From a checkpoint of a small mixture-of-experts model trained on Wikipedia.
Training: a variant of SOAP for the experts, 10492 steps.
Below are experts of layer 6 (counted from 0) of a mixture-of-experts language model. Rows are named up (a neuron's input weights, with its number) and show model dimensions 0-255. Each number is 128 + 24 x the weight over its row's rms, rounded and kept within 0 to 255. Numbers have three digits each.
Before each expert's rows: "comes after" lists some tokens at least twice as common just before its tokens as in all text. This comes from a sample of Wikipedia text that the model never trained on. Tokens count by the router's weight.

# expert 8
comes after: "-", ",", ":", " of", "|", " by"
up9:116148165161123144079111133100127174143131157215130066135119108142136121134151213113116057113151138147111130104112190142136115123142104134138162126090128141141135112127132091110157162129179138148154186142122128123125160135137125136102122173139141112139131107114125143136116154131105144128104120169137132128108113119137124157134138114165136121126166187091096118130181145123129143150138128110160086127127158134140133092071123134135132099130158129110109081135202096165149127147134122118128081138133122171125134156106150153133165116144094131155143098119113139134144142123076110160111138113134074134117131144122103128112119133153140122123128102129100084128139123136126124151171118092143125092133107102118068144146119133136136103106150140117114154119143145110132162105159118
up10:124146146130156122123094110147132172118122109105105145131143126105095109132110154150121131103140170129129157145118130122119112110095126138165084136173151166163089143178162134144150112088173110119120131147092154151125103147116100113099125155155165097114134099122162160142092148127123120154096138108159129110087119140104174144124145137163120089116118140116115111130137135101112122110160155137123116149156148107172101124097111086142073085121095180161132147150157143190159120155129150115181118093112150104102124111089105158134100097148127154090120105099135100135135125169170142105122088152098171118132118164113144151127138117112141180103118101126106113115169124110146146115141129118121187113107107128137137113151102117117114131139111117169138090079085162117138132158150156
up11:153131127131138103148101145120120131133138111145121090152103116163127134093133158183094104128140133197140085096137129130144136106133137125121100129109139110122119132093168097155136108138103143139150089137144138171085110135122117124123123137152136144128087123123124135116128126102118107165165061135126097131111146174079125154109092093138132118144154157139098110137172172104121162140136136143182123094160135100174157100127134135115168118120126135127120120103170140142162145146083102118103123151123086089110088147162115155119175089138101111163089136115118115101162125153101131074136145135152113164112095131116120099105150128135150139107100126176094113140099111129111114100148119120145134124154123100129135135177143156121138106133167113131112198084108142069145112155088127
up12:103133142113136146115149122182161104180120133086175120134144140126129062085142095147135120152154122183084128104127125142123167151139117095129089101113123104122086135143121118114097157146115106072123149151122145101063118156092108143131128130136062074140110136171147129150128131154151138130146126139140138116109140126137153124202145102082194169149156141122143130135100124150146089124139094090110146104156129156131099121159123125129108104116151119094136142143159164164138126094130127118149136135102158173127111125117141143136153131162169108139155111145117123141128135121114121088123127112152079131093109132140124121116139118124126116130124123102120120164132175147077147104132126127124117123127181128123095149097114091116171115165085110142092158145111133095106108138159120
up13:154138119127128114134118070141111112123100140130133124147096122152145139139118089128125144131106164127111158106159158165149109074087103117154120165132173113124127169104188128119120131147136104111155126122151124153117128131138106107124091118128138099122110032165144095125101111136128112153127122056135109129147111169117137181102154085104101104127129102134097159128131139107110084118097099112128084107149116138126116131079139132135128143175157121130143085091143075130132103145146149153184131115122152133173151099124130122138114093103175184155132101097148087111101127129121122148127123143095165116117112125142119140148149137141135144124116134134172142121118121153137151081108131157113170133147103143178125103090106108104144121164114135144151142122148149106132075116097149
up14:173154077107134099101153124132135137164111116152164137116108129097086118093136124159153077159113137129131153152115080120143124121162120133099172108143123108131107134121120077107131141152101099112129135124172109134138156127118145111101122131150089117131150135099171112130110123165145089119151122125141151132176108108155138141108119133135117146082147128140103151184125131102118090119137068182116115084125119064114136139155127086117107128139122143102111138106155121148144137114125080060125157153149155103126123137171147153148116128112125138132147073176151140120100124129144170163126146147131141104134130105119127110115102158137122150131137151171119116134178135167165142169051102153144120089144103137155140117151092125173141124103105119134126124147063132128129110121122127
up15:112142090116160106147178127095146152146100103094110059116128105106145111164110129111149168122130091179127140103106114135119180144129151138122077123126157166124111114133107160128167119112147134154133123117178130135125134152126098151112135133137150131147087103148150118097131165092118126109162097122144084143123105122128138148121167125081106103120151140134162134136095113148143102154097147150112133139146135131132117132153145147117188150126148107073137126155072136139133141111133106091151173131122066143113159125134146142181098127103154095109095094165101164140153115131082103115161152143132171090110154146131133158166078119109107179108111117131126113150104127108115120129122115159066118137152158107096144105104124131117140130114138097096129118157114133081145123141150137
up16:131086109115129117112149121148154154158162093156118057128131089080139119085120168132129121102144146141133118170127130172128080137138123155090144090131138097143139137121153152079154107095149152133139139114103108133106109135133164130101128132101130110133135073077116160145137093147117126136113084104143153135127139126122120118108165139106146135158155184159132151150150172160137095154184154125141102103121173126104112159114117116153120102083155141161160120132131135101143134117146166094124131100116085178093124099140137128076105152105116146159155163115104152121162129133145105137086116089113108095130141092094137123118135139147099153100094115156121146097142101109084138151109081116158126139161163107135159130102097117111164143125147103144101124139100152145117127116136114
up17:114125097145091159142137113113137146137117114115149108113159122127099116104121163140133140106114161146124169101088170190153118168121117128092094153112169157142113138126135180160155160148149123113128128129143166176107172120122087089134121129121127136143081127126084129097091124097157141160149154087153131115086156140106132127122095142142165128137125136155158138154135182160168149127100127126118115156135137071131139102108144099097120130145113154101114190112128124126132144144097120122113125122150110112123145104137150140092123122115122133147124121125143140163121129123126178090154127146091159058137141153082118123164124103146129109115098099102089135121151130158108114137168083137122137131155192148130122128128126102173130103113073100145120164103093154168113142133168131
up18:135170123149107115127167150166152118113140119112134128121138111134107104139121107116130164127094103136094126126148087141128090130136135132142110182141169110154164116126149103103134160134143131114134090113146168129100166149136117086139147112125108107136104114147137145086127152139109180145122138156123127091105133138171126116124108157123168145129099119101142116090107145134149153152061118162095081102145183155155113131168168112116090163131108177132127134137106149151161107135088096162122114141131118138185134147120156127039127101145122156147125120167075113133110092128139086131139138152125102129115132097155110121166155161153149140169100122152110139126131131142146111064120114102146127065117108095090156156151139097115125147125128130135163119129136131148139110151131092
up19:167123134167117172109125126140116128159104114133159110115128077128155146128137098178125101134141126169124135137094123146132137150135104108101128140130152135160123150127140120145149145133139106161166144091128077146121146086132066124128102140135117131167127118153164119135107105125131147120144118140147121115070107113156087177157117193114129120140094134103088070114123166125104133160157133141087165132170131104177102167157122164122137113138171152169119123098133119138146157145130118123101066163143107138124144108134155087127125123135143163098094136061112124085102110185123145145097102119139113127120117114107115119116123122110154114133139150186132092142106120167137126128099092140124119118162121131125137101100147094117173101132168132160159122129135099108145098156098153
up20:131112132146126134165126160116109162127098141133108086162121133098152146154108143126105107126104112122169113089135151129135098170145113134173167160105122167140136143090135128121120114134145100109073129120127082141186123095168110135119123129115120104101156122153113132143145117126135107151127138137123079135100127081168115146156122109172130117122118139163143111117129138098106116117150148119110107158097114088117136173124157128113137077106154143107141122173124126162145126123109181158097160107143155163118092110173188125104172124093155178136117131155129100113129130142128110107179158138110137169143148157135169108117129086178110110087126145137111139124137141106111170088109153144134154119072151135156131128110100142136090149137173080160100157178114125138128124146141136
up21:129095125151118116127119117168146124162131138120137105125110125125094124118132089138109155119197097136172107105166103129100116114119139114159148069146107148087165105113121137163187114119105127122172171085155146099135173105089128134172133140137171111115130103155097128112115082155141108165123100150133110133101169104119135128122091175122137131145152148109101106076133126113126103197099124124115134140100122160142109129194147113127077122127110153109121140151122130174090138126088138146134120151121119096087133142130129169117137113149160135163140127102139162150168150123129093127106083138115105129104148112125108101094149143171140143166145092136100087152144128166126154103134119137093149099116113152140120144088097131139134139114155139111120149104171106132127111094135149
up22:140197112119184105122150167123120145157131134169104156171146156127157108131119137136124149102120130092092092112123133145116141161099100127094120151127101122177121123134107102127160106149113135110104109162114131140103176182121104119137113170141149128090182122146115104103118130112092087106106122147120134161141114117112107129145136120131092134163109126102104117150121148140131107163106137136132156104160120091102110167120147144133113112109140153137156110152108128199126134138090148136099167117065095107138154142105137137092130117125082125163109134124114131096163097164131123114138094107115118154143129157145162068068111130113103131142112130102147152115123119083111163099108146112184125140120134096146127148119172174134138105142110117178139152096124090101147157119120118
up23:097111150173098136096058138166144123083115119161121116122163126137159108142118128159130147126077097125120058166129098139086144141174150126096126143167115126151119109064143114110150140141132137134098125132083138114123122129116127143114118119154163101117147149174091132141173127100114123173125134136138121136116127113093155155112155202130154111113136156109191128120157136101110121101152107094151146132116127131147150121123147120142143135138114148154133126113168113142104132110132104174159104145165142103094170160121127152132129131154113118128161131130149110139124074145154076122153130117124120119095204117103150051121161128149087141138126151124126115138125127147161124109149103137096134095095123141132144141134146145116079163125124128090136145136087121139141125152108141
up24:135127102115182157146093171109125120135128148098136165134130145077116117095118164121114115068153091132122116142099155158137144141154124105165100110190138102134072146131114102120154126099107080087105163095134092127133086077104107134105174115096180074148093064153168156142102139116078128132141131139121118133108138144126109135131156090134143107140159144137106110135138122146174107103114136191114138133144091133102109155158123139100125096124127136113132154130163106113162142136110155080162143091134140126110124123111104149138123130125126138143106077106161098126126097162109118084125105130159124178128104119133107115144138107101147109124126109119127123132146100123119107120126132136109127145124128121093123125141121096138166173110121134106130074120109112092080093130149153
up25:146139140145169156124105113129109163167143110088144098171130070121160152136131058099100117171141184167165135112122111126148112076145134119132099095145113060148101148146129124133172095112124131092140146089119131165151131146168116127152129120139125114160126108158113109107111138127102153101104117176146103159159089156109104161141141133159116130112130118177159108121139140151114115105160088119141107075145079149101140131106133124143134141140100169139090118091138101143150103061141119134163146142138098112116144111100127118153147157158158105139166103146154099133111154156103147152113109112143125089115142104128135141149116100129116104074097148138123143132103081138141105134125145148122125132127117161098131165118104153117146152102127135151119126123141115144116112110094177

# expert 13
comes after: " (", "-", " \"", " ", "/", ";"
up16:120121154113142086169145116100070110140151087122127103108106139151125078126105113151123117088091144156114150124109078095112150079119098158104163149093132127103121103137116124116079102127107111104148118140130109156111159136115122166107084125143137124128135114100097113118147168100175120165122121154088143106140133136107115160107127085109130145149150119155112132125143146143137219131144141141099149135133129092167108156175124124111139158158127138122154138110098108104092135105111155119161172163109096091172136095118155142085134156129100159115112109136131135124114158136106068103117143097113148127118137132183091132112145098180111135116162115140118161141092125125111133123125121178116108126096105121135129091149124153156139126139167126109142115145130085176117102111126142
up17:116140130108121139085127167137106117094118130153167114144136152104138172129165175142104112148107158130094101126093156085143129155134115164120137113102081171121129091123117128165106125140135125085171115127144162144100150150118179179160091131137150148133120159182141120134099157117154108125148117129074079126108126132087152116111156109167160132114145116149127141135116134178161132159105133150137151138121136131101135135103092112134147164126127100101139131120141135122141131153140148106115119136130075104131117127110156169151119097114144130108165095055140130147129141157128090085094179132140137121104153152153081142122096089132137127119148143104105129099136145124087125125127103143151090177126112138069147117133137151126117136155169142093132084162113144108083146122161152
up18:157124148132148082126151114158122128167162126092153140088141102083116133111157154135139105166106139142127117127119130157126171126089112127092148134106104087174145123123149165127146145093112167112063090117122131126103144185132127137124136126154142086128123099132121124150102162128111136157133129121162174166116130140116116133154131158084128138162152151138156141099133120155116145096156153105139097116143139103150136158134130167160119143137125161072147067122082117138102135057106105102154159142154087097120148141134153151133115129133139130124096128155122155138123113132168109123113140074089138121148158123114090139109136096125154139123090131094128140169155176141183154092131128102131097182151129085142130123151100119121100139113129115107140164121154140127165119131087145
up19:132128147124106115134147138085148094132097124060109111111135112128100151144121112123122173148105164139115158154103136141153117092143155144160083131131092103117169144155115140147166109134119184103120100119102126106129137138104140132147127113114111123120096122168163086105108151167118101136121124155103089111129132134126165134117173118134090108157094107127130144101154117111126112094078136149141124108133146158134107147143120114146146148136137165128150171167111144052118128119145121143100133151127099152108146135087127133157143110141144141141130093097102148177140131103157133075143098102133104087133137205137170109129151118128125105160145098098119142202089161154148167127134151098121113144148110115120154165108123141121195099128141124139150115162127113146130110100097147
up20:153125138111167155152108145107153104136112129119123125118162123151124150123120143150141111156153174103143139142092133119177139164148178178093110168122120159138136154109145137143154104133160153144082118113106081137163143183166122100121100161182079119126080131124146152120144120134130123142130118127125157185116118103152144147106114121132154133136106155129145113136103075115150145100124102143133085110126060130151083090098088150113144183102118153132115128167136131099143118139134145149122115118108166129167151100116144152139113160135097106143118119177119104093103083127089156127142112140122103115154104140115099150130147049134107131144111128128124135143143119099091159130116100125151150133107144111131116178140120105143107097149173152154107135115121124154143130091077124
up21:116141106145148160134111087129163126164119101167157145108153101112127122130125141153110107110102110112161137118147113129136101148141146121142173111141129140118128134109160119097108140110129164087170151109104086113155082122165106115109121158148137134101130137135135132118158145116172124141097157169178175107119121143151116131138066120146142137159084131157147114142154131119133173093104103165138128097106167125155170172097138153168158162185167142108158107101103130134165120161147120135134153113135177154090111156100158096155136132129163082109128106117149129118076087117125094099189122121112161152151131154113099150122104098103134139086104115151140137118136139162177107111143149107086133130110138095108136123107135117113125092117078107116105132130136139134163141125123150
up22:144140090122144128099156141124140117122106088136122173173142097098119149135105113109150160115118131116087061137127124096101118080133124130143150107127157112158080120116146123168119161163108129126136166124120148147121125128092181122120114152171136117089145115162125116089152098132129109151107136114127139084164168090172094138112095158127114125087077113116155147127128097119088135146118134133158145141132079164132149145142152190134130099125150127121143122175127124125097109124131166123096102123113134144139132126132120166117092130096129156131114196149166142131127116149084124135161100122116134130133122138143184168132085162117133073102143174110085134123100136139142137109078120161126106115106090099122105144120132103157101144096109103134142136119092126134117110168166111
up23:105143120136140157103117178122120136097147132153117149155166127143124116115140118151145138109107145134155138136127114144153109114170124105123136155126096155189086142107154125089136099111114133143044112146134125119081157126119102134147095150146119159119133086136101144119140133135116100115100116090111138111174107095096108119098121115081164094089094157123107110156188135127087096105130142125117107154126082144176144090153155116105120113130150107156144138066132129133112146135095126172145107116136103129124124109116167116132086099113163141163153083104199101083097118114114144119114122115171127138141138135131156113081113105145133126091139106151144153141138133104112145129156124122139138126115126167137129132152101172140090145176187118135146146123101144125137165141098146
up24:118128096109093136112106115111154138106155149154142099097101144121153111095148119127090156152132108149149110164164141126091115121118138155128093119154166147139121123093158105112144151144098092109135090109122144158146131127061107131144156104126120105172128071175101142143139123131147101128082177083124156119130141101168142088145131129173095111106070161135183139130148134134093164108115127175137144150105158117118109118133138140100096091108107097131106145118071156093137142137121106167128169117117111143127176149079142138114128101118180136069127133156142093120163111164115118112147133102123145110114109153179136134127102123155123173144152126132113123145137077121130161123168097149106120152129156141151106110128132120115119129102130119137162141132111123120123091101172127
up25:109110092086108073130143143120142121117102086117155102163161075101127145177136138084161165114128115101139126164159158138111127138141123151121094151119147118150112148145082162144134118180077104159095105117108084132156156123125146147153106128114099132120137149152137137149114103132165139111125134094140107123083129101103106091106125152142154161154159140139105119113136110129097151102160078169103101120163133115108109138128116099155105135084098118131125128121097153126110099123147092106152153160124099148121118084139116166132110111122110191089145141113126097145093147126112164094157122111091134125128153109127121130111127143157146120139126135091171168178142115140137121173101106096167102107142113141136102128147137160097115155115115128119144108121085102155147128060124156
up26:110148111115047091150133095095125140115095111142153104129167100112099115132161163123107146117126081143149123111105140124143122085177119157139141155150145095146143105132093111127112151115084149116140132117119137164119161107108118124138154125144075150109101174104149108128158143155180145120143130144141108147124102124109097135123128158144124120135118151130091151119090134138133122134150088177151068185148116132122153137111166115129113129114073129179163081121147145128137075138126129096129160159152149143139185113166154135141153125160150140103126153138155158126133180146158170133158141119177118166140116135131086120144138157105136100149136114155134130155136095172127136127135108157161107118088132129129107167152154134152094076125117111130124114110093124144148123115109102
up27:086102093104130108111137122160150127125073126145107151138143146116129111148110100128090141088109119127129137172144122095109145120175126117096142143085140103134099157138140095152125126089156082102145119111163143135104130116114150127125124159103141078128112113103097113123135098108112097127121108131097175107154103132147168119155182117151143143095164142156107124125114124132118117113102149117161131123130147111117090073139146124124100121150158175118140127167125119127138141125088167138161096155126123127120117127105182131147125165091179058082146162163162140161134145173140106106121120137140155159097138138107118111100149092077136170092180124133135110172151131098137142148110131166121098107109165135094123096135093121117088127146137090113155160108104133113133134137114165
up28:101118135122114147081134110165127125138132111093142132100147145118141111099116166137122115151139125185164152145107141134096142131107133122171183142176173136107131133155126114123103156131142148110192132105173126139136089075125147131169135136110100070127121143123132158127139147112115072139152106096150126168074138103137129126119110114090122146142134126089153105136156135098120154135067099116161142155091166139167079150130106140093098144125125118084181102153157110151123129099166093137140136120104106113187124146136123136169111116134127131160124137113155119108148163162126155147101115123152129132137132110129100115151109183112146133100114081088147118137079156106114149121133120118120126157132155148126131088143117127086167156124131079120139140081136117142143116122107102
up29:142123094109147110104120136121119083123126103127118102143096127108159105100097131104135117168149170160152095132147156124144143105091100118117136109128138137181156122135101107126157124133150104132154119100172121120133127112140136169184143120134126132126151096133119115075152172143133112152117127077140136125142161088131108134172137146084074128171154126114117093132105119131131167133152141077104149098123121156097129119119095101084132141152138135136143095093122196140163140146156127129132162136133090130142138176106101125123138162136139136089104144144149113126142134172141168131132134098176151103131103102135151111195122167152137116080124124122122117142132107143141087137096093151154128145160129072126150112094101122136085141136138177123123129165185108139150134084155138
up30:148124125126101136103091154126170073146111119154160099137138129140111083133096130122085169112141160141151070098146142144128157088131099110111141168083141138105148093111163110142146164175120150093147146133112132140109137121120120136167157103138139149108118136132099106110101142132150097136123117160135144093122144113095141145086089148083131124141135126133135127108113128140146169139097135145154114168129110113080103156098090145145108161125092150122158069133074118107141156113129128107102175125144145123121118094121125142118151145086125160125155148126137094106087134122157139140144153180186151140128123154079108142157103178149126121067158103114107106151171156125141120107116106126171125170124140108132096115117090124137139122121157157164137164126131119083123148143122116
up31:150087137117095078119127116132118112103148103112109186136118090150124128138140114123128106106131159149145135161118175123176143175132097144109134151131109158126147113134161087147132153084138158100132148116106137123095188145161123151140128133140104114148173099141167113131155113111117136091179131135116152133117144126160116141098135172114116145154156126145103147106136161135153138143162096166149130132113135133159150123098128094117119133120133110150115115129124097186127110154108131090142105140136111098156136169100166062108171112144073153141145124148096134095086139123159149120055103139140102125112101113103090109088149111156130076145149122156148118153124167121124131112121115144112049104108137133101126103111120131101125132143124161151092138141119132129148162174109138
up32:157144124144108170124139113146122124160101088139120146169136130090126111139129158096113102128112102072138124105137157110101155159126127133113154145128093144118170117186151154119097172138128154112123120085144115137110147153140121124159101160147141133143123119161142162127158081134146137140137178132120131157146116124107143080112143160095129128114143117138184105102080101128124123142131121137144113126148117150134102171081134098099111110097118169147082135132140149145155137135127156091145110119121126139125124095110138093127097084130131093178143143097120129139124145179063094082108110082113151172148095133157089104115122116131127131081093104128046141128146134151099156096080139130144129090127153103121133118095130130137161115102145161135166118145138169117130152114128114

# expert 14
comes after: " the", "-", " of", " United", "|", " in"
up9:083124104109125130101144169122101082169160110113110154136159124106111095123128129138168104145116096074152101100121135138140199138120164107125096117125128138125123108132115160139164136118156138126132162144140146103163175149116150135159136116122118114145085115119113127139095123142122155111106151107100145107118105144159109137123132092115143170098134132128184122121140139142097165189071121162143141132117151178149127115112153149152122118050163125133150126125107109116090142133123140120102101177120123094128114127151143136135135092139128134137083100140133104148111097118079194101146148112132160112124092134104171160100126121180115165168133117163121156116150122162122147119121116107085132160128125103140099145162133117166125094173122132165135151126167138115132085129119135
up10:114104120139163119110101092166143137116148141133118131145156126182158139123125128141140160136132104104111107093159119090122097132122100139122085130117139167092140063143145129147139127121145125103104141113089128135150122098093111132100112125143123138126134112147124150134159143133122108187085151145169124166105110130169132117083110110130136099134123134143079158141092113163137114120124131120109157153164175154084120143106107146116151127156158167126126136134090148135160129125118151113156109146064135154130136134165135140156086087142092148158058112137144160125147152142106134117131138143145143105102124097136113139142118143140136076153093165155148103142121174149145176069117090143165127131089132118171135149164151108135126137085082105168114144102133179125101121099102117
up11:127133156095113118108073139114111148169123104117060143173147140102111111127086111165113161104140132115135125134094145132123125113154108129137140146156134109125138131135113115167146125139125091162112100086141117120151097105188106110145119114141115114090117118133165106150165101078183105098129111128109147181130155117078108107150137158104140126169112145137121149154145106116162141129083126102126133134106128136140163154122121116107133138177101140158184132114111129100152129124151169120123146121159118098092147126134109070126154162138143152126085111124155144152116093136092145129140147090094094068123119137164122140127183117088144116070163129172134123095118123127127116121091131132117126134151170090131129159104162139094145130150127113132151090109108137132167131160162144
up12:158163144126166087115147146129138085111118129108116097108123126140141113070132182121146171128147081106121107171109103125118120157148129154148131123132122124124156095098114129101125113109120118151109159156165130100117133199103130146153132124123089106167120173090079136084149127121109115114137126117138123120098146169135177116132152159135134123130126088133113111148130134113120115162109108143115133165160117100155128102151154117140115141128093172119065123107140168151157098138139111111128129169189166111054126091114133139115137120134118133170127124115108121123131097122161143156144134131105105116170139129174110122120152186135131164090169118129102124159094133139126142126148154110142149134142088149170101129103155104119144153144093110100094112122162116181130147085123121
up13:102144098140114144154134160117134117169094106140098135170142175071131143118125106157161131136165114095139102107133116151134133154124142113123109109106104156139116122160147145068102117103149137144101133104152135113120134120086130127138143155104111139166147163149166138123134169135184156122115088126102125167074084092115158115147132108122111171105142090120098144136112163114121171114102156131140100100130140100130090132125135133143126137121112119122140095186126140151104103143088104098155103160156151135145079152097139152128127193094155115097111160131145108104104109133113094147094102108115134149128115112096154140113069134112137150136152164136149118109111126139109123135110123111134085121136138138129092182111084165127177155093148124192137160129153136122124133106133162
up14:146128091149156145153117127107147106109118088151137152095103110129155102139089166124119144143155110141163103140164135149153149111091145062088127115138158128114125113129172082131096147120123117113125153123125115160136127148135113158139156105103087116151091154095156132146125117146101093073156122115118164113135156121141115151140129143150107131123154122117174172092089154123119112150128078160139116129124105118163129131113143156154127118150140116101099146125131128090119113137158145129121129114077130122152124087091164143123128132189152152090131084154157152106138157133151178083103137113094095143148123148086108132118148142111079166137134085150130198159125095134124119106144091151106107159155119155159135126123105139115124140109124071118154129161112116105152129167174116
up15:114136142165144111136121114143123129153111112126140116153142115117118109099093158142115146138126084081177075106141109125130114073143147161125107152082139129129131089093089165165109152106126116126130131140129143131135100107105145144107119133100118067133121102121149127151146142185169115155127097090149094143118101192143165117112114138124086176164158105078095130129114177121148159139180116120100096110104139058142126124098135121120116131123122122124116117097097128105077157109147135130088106153100143135083140131083156104139133121146135162120149135142127096105105097166132121130115157158161156074149113148138142103109132122114122116105101111126142142188100150144156100103150134140120123084148113104140151144131143135149137161117147105104144127090142109161137093141091132
up16:147151144142118137181144136124124111137111112133132101147138087139138141139131103176113162104102150129152143121106111138123145120098187145106114122141094118137152137122077092139106140131121127161130126106157102111084089178136119120131153127157097154122134111096160148136161092103162123145086090154133114104104079106071130106143094145089174156097115094113146103171119134185141194127115128139121157130157114148136144111138171101117148115161121100123129095096135162095122148139107099176144132142093144110142150087146138125148116114137134134116125095117146084158129136147171134087123114131111111136107138123084130122131152135103082120170130136117144137163101144149117136085148090109114100169154122145139128128151135152105121214105109137107136155146111159144106139106165130
up17:170135117157103136110141127138113110129144150113149083108139128103150100140087095151103102106151129156140123112089120155155099100135167163133115086122127130119166122146175104127166185150149172121127089125109131098123152135147087147138139133105125110148141153161161145137145124137118090136100138137135124147111116163140087144143108140137162133122111150114170162132131164129137136157123077153149116110162176137122117119136147169142157103109101145135157166134107133050113140171156142102128147109122155128136140152106154147136135091106101120129146099059112130110099138145202093111123119117157170102152132087148111146143126109123120086123127123107118115122113177150161121111084109118169098140151098136080164150127140121109156156086127105147130138102170147130105123097156132
up18:157144139097131068120110130139133138110139120113145120131116142141151124134117156120110139137121138109115073127066098089160130154171137128190131116107139098092103117081159157137142114154148168097143107121124137116150139184175105133106086132111147115177109122115169137139127113122157138128087139128133099116164126144128117133099145144102125133131150140125154105096144132102141133143112104156156167124121143134158143108126122150170178093100119110144119109135124126082115129118135142115136155147138131070119176108113109132083079148172132168185162155122201089131173148120123138163129086087091121115092135113134139096139094115138149158149114130106135108130139121133122110101106131125080129144124127106157108151163090108171093135105140132105144147119118156080150104118107118
up19:111161154116165114163088150108136120161106117123144112091141202087116125164124135136119143104142101066139114135119102133095147152141140125133129169119129116106112123133161135145095136173084123087146131149115140131162114151122138128114077094134118168133154130116150095138136090132115149128121135106133154080119114086120107106098120136109147163098203142074119171138141141122152088155131137139136094113112141140146125097092148134140118107130087124157114122154153145119110111134102149137139166138100123120109105092148127099130083125107123135112129096156131130125100124145118132139128165158092133148123145129140130171110088162134149129085110088089071141146139164142123144080140117151131129151092133141162095113137118170127139146139129108137127145157095087127136166147043163
up20:123111141117159152136126106081126158147108150136105094113106108159151111152152122095147129107142116141126070138090130149149106159105133105118148138109102107134123136109099174121181158102192135130108103160124103109084136133167170154177080114165088150088138122124108129163080124116124103119130101136126126091115135110118115147128152121125153106178154115150089163133125108124145142085122129093107138137075117138147179112146107106167140114115132141128171159133068108125114126123096153140154115171101116105140114126147159149123085146144116134159135114139134143152093122150136086115138135125151125096161098169144144126108125123093122124122114119133166112131132146201165161145060144141142113178148119134141125134166105106136109112129139117120092149147094141127109125096104117
up21:156150104156169130122110125134169099102136140153130127135147101133146147124128148170111124171101158140111151159125096163122133073144136171120136139132140105156148099122092129148134145108125174123124122120059100093134115125143143149110116104137117099122120177114154145134131102134105126159166091137148135094140114097136128106088087135100140167134181150148176132138149173161127146125102144099114089137130155095138151145089140125080121148103116116096107113089111163096115139112116106144124164117131117096139170080122181108126143102129165123118127133110103115091098165127132158096110173128108127107123138117150120139110136118113122116127159129109130136109137131160143185087122079091124155153150140110109114158117138159109087101166135145105109133144132130109165161155194174
up22:094148130111070115126122136174202159145154142098164153115119140139167126158084092131127110144104088144163115132113129125158092148136107121105128118120166109108105122102136128123106143127136107130134103131106124149096150127141135138157146134111131143154139089110144081111157121158089149143146135102136099132120139105155128164164126106106097155148153137140086128115134127172092159118145130125119097106132141119110158126117154160112146169107155130105121155115074155145090103136085132143131155122090092071107144108105122129108162153181143161077132156150131099073093140145122128134099121095167153111145122110136142091144186178128114090094124134119074160113137105110099115122131083118144132095146137130111117140152136152148177157120097139118118148143111140155097117136162109
up23:154132115080131088120174142132113165091163161090128115145145139134136134152110139127131085154105132124163102117176097173164118106145121079152162148120088143126148130144130109118110127115129150083126132129106131107163113168127099077065158156135144136169120096142149124148173110123121191137129128141172134147104142129123149122110122122163074138120131115127125088152119112156126125059089145127118115165152108136097139087112136166112180146070158123135157135143094149110144105111137084162148120084136106128144150142125129113121164153137149176114122136165108132126132126147143163124100083109129163112121119116124151148119158136096173111142099125120129107179117130142122144101127086116144090114115146138150137115148109099123107155106101128176135128106152123164123142136139158
up24:116157154109150149146109140139141113136113081125148139140119113120133113131112122136158135162095114142142149115136139142114123101136137153089047133148097161120115142157160109145112117107127134113121098138156133111131132115124135127094138160127085109121080126109099098120124137152116072135132146126145121098151122138138185178167119094159120151078090086109116154098100200112126097083106137095166087146127117158179119173128137147136124148142120144134096141131189111127159146118123122148101119171136098163141118130137122114171122144142122144116099142117079124141074123150072133145122130116115102111124137104133141094162130126156087134121138119168156143103141128151127156117135114146142107112096130167075101146158111188090158126154120134102147145158081127115117095138094121
up25:131153143143153150086142131175140119144170132102136088121120159106107132105128104105132152126133135131120130096132133120143160120118106136104098119185142141133122097119122114155115130132126112104159132151091153147150125086115123146107063135141127154145161144136158112140078133122115135143131079084118139171108176136111169103090084131147132119100154133129098128135121141139162121149129136157126110084129133110123103143095120108132139120096142132116182162161113164149098090114152148064123121078158092122144105111118159122161134145153096175177127108095148111088141162142154129139156174158110127106092113152173102113111172114094134098132179087097113114113145107145121134102124126162169150194151115100131088130103136131149138120103109125112119160141143113107153103156140124